From a checkpoint of a small mixture-of-experts model trained on Wikipedia: a sigmoid router.
Below are experts of layer 4 (counted from 0) of a mixture-of-experts language model. Rows are named router (the router's row for the expert), down (a neuron's output weights, with its number) and show model dimensions 0-127. Each number is 128 + 24 x the weight over its row's rms, rounded and kept within 0 to 255.
Before each expert's rows: "comes before" lists some tokens at least twice as common just after its tokens as in all text. This comes from a sample of Wikipedia text that the model never trained on. Tokens count by the router's weight.

# expert 64
comes before: "|", "-", "\n", "The", "===", "=="
router [134 124 184 124 124 106 141  84 123 185 163 146 105  81 119 117  76 132 101 116  93 143  81 119 136 171 167 169 132 116 149 124 136  91 130 136 114 142 143 111 130 114 154  95  84 157 121 121 117 129 135 135 137 120 100 155 147 167 135 103 137 123 132 132 166 122 130 132  74 128 140  97 140 130  87 116 135 129 133 156 109 103  78 108 132 107 109 128 128 158 138  94 170 142 132 111 158 127  96 113 146 105 144 154 145 119 130 143 104 134 170 102 135 101 116 132 111 153  88 135 117 154 150 126  98 140 174  80]
down0 [137 135 109 129  74 117 130 120 158 133 131 144 176 147 115 172 119 149 122 118 162 153 125 148 122 100 169  97 152 118 134  88 126 125 156 111  95 145 141 110 123 138 120 148 131 129 177 134 135 123 109 130 180 111 138  86 132  94 113 135  94  69 157  94 143 130 112 164 127 139 109 110 150 172 106  88  79 135 144 151 122  72 104 116 168  83 134 150 130 131 127 125 127 103 152 146 122  91 114 111 136 118 130 147 126 120 147 172 106 105 135 120  87  96 156 173 124 117 114 154  84 115 149 159 142 116 143 124]

# expert 5
comes before: "\n", " The", " In", " He", " It", " This"
router [114 134 143 157 127 112 140  78 137 120 154 124 114 126 105 112 116 141 145 130 109 165 131 150 181 167 192 142 103 143 153 161 104 100 182 127 137 144 150 112 114 154 148 125  94 114 128  98 125 135 158 107  83 141  94 131 130 111 101 112 159  80 131 106  99 114 139 155 115 146  98 126 116 124  90 114 114 155 121 157 120 137 125  92 103  86 131 135  94 136 135 101  96 147  86 106 132  90 136 135 132 166 100 166 149 139 156 118  97  95 138 125  91 118 131 181  98 123  94 131 106 137 114 124  89 117 135  94]
down9 [135 124 163 131 113 137 145 126 150 131 104 125 168 110 141 150 124 134 148 146 125 156 118 107 151 149 117 118 138  93 150 135 148 109 119  70 126 162 109 122 125 132 100 102 113 124 121  97 133 113 152 147 110 140 113 110 136 117  69 150 128 160 119 138 180 122 112  70 159 161 107  93 100 114 152 122 149 121 167 108 111 111 142  89 148 139 154 116  82 138 146 137 113 131 116 146  97 151 127 143 105 103 132 107  92 148 170 106 110 171  96 142  78  99  89 123  94 181 150 138 149 149 130 143 117 177  92 156]

# expert 2
comes before: ":", " of", " in", ".", " and", ","
router [129 113 137 119 165 120 136 113 146 134 112 131  85 138 140 113 106 112 111 120 132 110 110 152 118 136 172 175  89 138 132 133 161 128 138 189 128 167 138 121 127 144 152 116 130 150 143  96 114  86 148 149 164 104 135 106  82 104  98 121 136 115 154 148 128 115 121 159  89 117  98 110 130 161 144 122 100 143 154 144  87 118 128 164  91 103 156 100 152 142  82  64 126 163 125  93 113 115 139 122 139 124 132 178 141 123 146  99 146 121 127 115 113 138 143 129 125 118  69 126 111 135 162  99  57 135 142 144]
down4 [115 150  96  82 113 126 100 121 147 127 108 143 136 122 157 173 115 153 123 138 128 157 124  75 154 121  86 128 117 107 147 141 134  89 127 169 166 134 134 106  99 173 101 131 135 132 132  51 109 144 120 115 155 144 152 115 141 128 106 127 130  78 116 139 113 124 137 157 133 157 132 132 171 153 150 149 151 130 113 102 169 133  97 137 134 144 114 128 147  92 152 134 106  91 165 118 100 138 143 118 186 136 111 110 116 164  95 141 174 173 138 130 103 110 125 106 141 168 133 144 131 159 141 135 144 182 137 127]

# expert 72
comes before: "\n", " The", " He", " In", "F", "M"
router [106 135 157 146 163 103 165 127 160 177 145 115 113 122 128 114 124 136 122 129 112 158 115 184 135 131 154 128  99 156  90 134 128 122 153 136 100 128 137 159  96 150 169 173  64 129 126 125 148 123 132  72 129 128 104 133 110 138  63 118 138  92 123 113 109 133 159 184 117 150 111 132 172 140 106 123  99 137 149 126 129  99 114 108 161 120 119 149 112 134  96  98  90 174 110 118 146 149 133 116 143 151 105 127 154  92 156 115 117  99 125 120  73 145 136 161 119 131  94 110  95 146 127 109 135 134 139 107]
down0 [118 107 107  97 158 142 118 109 139 140 126 112 141 144 156 191 117 110 123 160  91 136 121 115 136 145 175 108 114 156 139 149 102 156 124 149 142 142 129 117 134 146 131 115 134 142  53 111 120 159 161 133  68 124 118 132 154 134 137 144 106 132 161 184 120 114 109 107 124 119 137 120 100 138 157 136 148 115 129 170 139 133  86 109 135 133  89 109 168 144  97 129 124 130 129 108 160 122 167  85 141 166 167 124 119 127 181 118 114 151 151 126 149 143 153 104 152 120 141 151 146 101  92 139 140 145 201 125]

# expert 23
comes before: "s", ",", ".", " of", " in", "s,"
router [141  72 149 133 158 124 138 138 139 128 124 136 110 103 121 116  95 162 113 113 115 124 121 122 120 118 183 164  84 128 119 163 201 110 156 168 100 136 125 124 130 156 130 109 106 135  97 100 114 111 155 148 149 120 137 140 134 136 160  81 108 105 119 108 145 128 112 132 103 111 115  99 142 165 139 107 131 171 166 104 122 117  98 116 148 115 112  85 162 151  95 117  91 183  93 122 117 121 162 152 145 149 109 138 171 137 133  97  84 124 154 138 121  88 110 129 121 107  98 147 100 149 179 125 122 131 126 128]
down5 [113 123 140 151 121 124 155 117 124 126 118 150  94 150 116 132 124 115 104 139 152  95 125 130 141 128 104  93 111 110 134 117 129 100 134 132 112 121 131 123 190 163 150 125 150 132 206 150 119 115 101 150  94 150 104 114 135 118  98 130 146 118 148 147 135 131 149 150 168 103 156 128 164 141 116 125 145 123 139 152 115 130 135 126 124 138 100 127 142 127 110 139 165 107 186 131 158 136  89 129  94 134 154 145 106 155 148 126  68  67 131 102 156  87 158 135 117 139 126 130 122 127  87  77 138 206 142  81]

# expert 67
comes before: ",", " |", ".", " and", "'s", " City"
router [181 105 128 112 131 103 169  94 145 107 181 140  99  98 128 143  86 151 122  68 120 140 112 152 176 173 139 151 103 133 130 168 172 125 157 132 124 144 158 133 108 134 152 120 101 123 134 127 118  90 181  98 129 108 127 113 145 165 168  90 140 121 130 165 144 130 129 175 118 108 133 106 129 150 106 116 151 162 144 101 152 110  90 158  99 117 124 122 121 138 142 106 127 165 124  93 125 108 156 110 158 102 137 149 121 144 182  87 134 122 101 129 135 162 148 138 100 124 108 130 107 152 126 118 133 113 121 111]
down0 [135 106 117 110 164 120 137 109 166 120 105 112 110 127 111  91 103 123 116 104  91  99 137 166 144 121 125 128 160 126  79 124 128 149  96 123 176 100 111 163 137 125 147 156 146 110 121 155 127 161 140 144 138 149 123 145 153 146 123 113 154 126 110  94 110 105 108 132 137 141 112 153 127 143 137 130 177 119 118 162 111 159 124  83 143 103 175 116 138 127  68 126 158  90 142  89 121 167  94 132 155  84 124 118  69 109 128 133 144 188 124 123 105 137 111 141 106 103 131 137 168 125  99 160 142 166 146 166]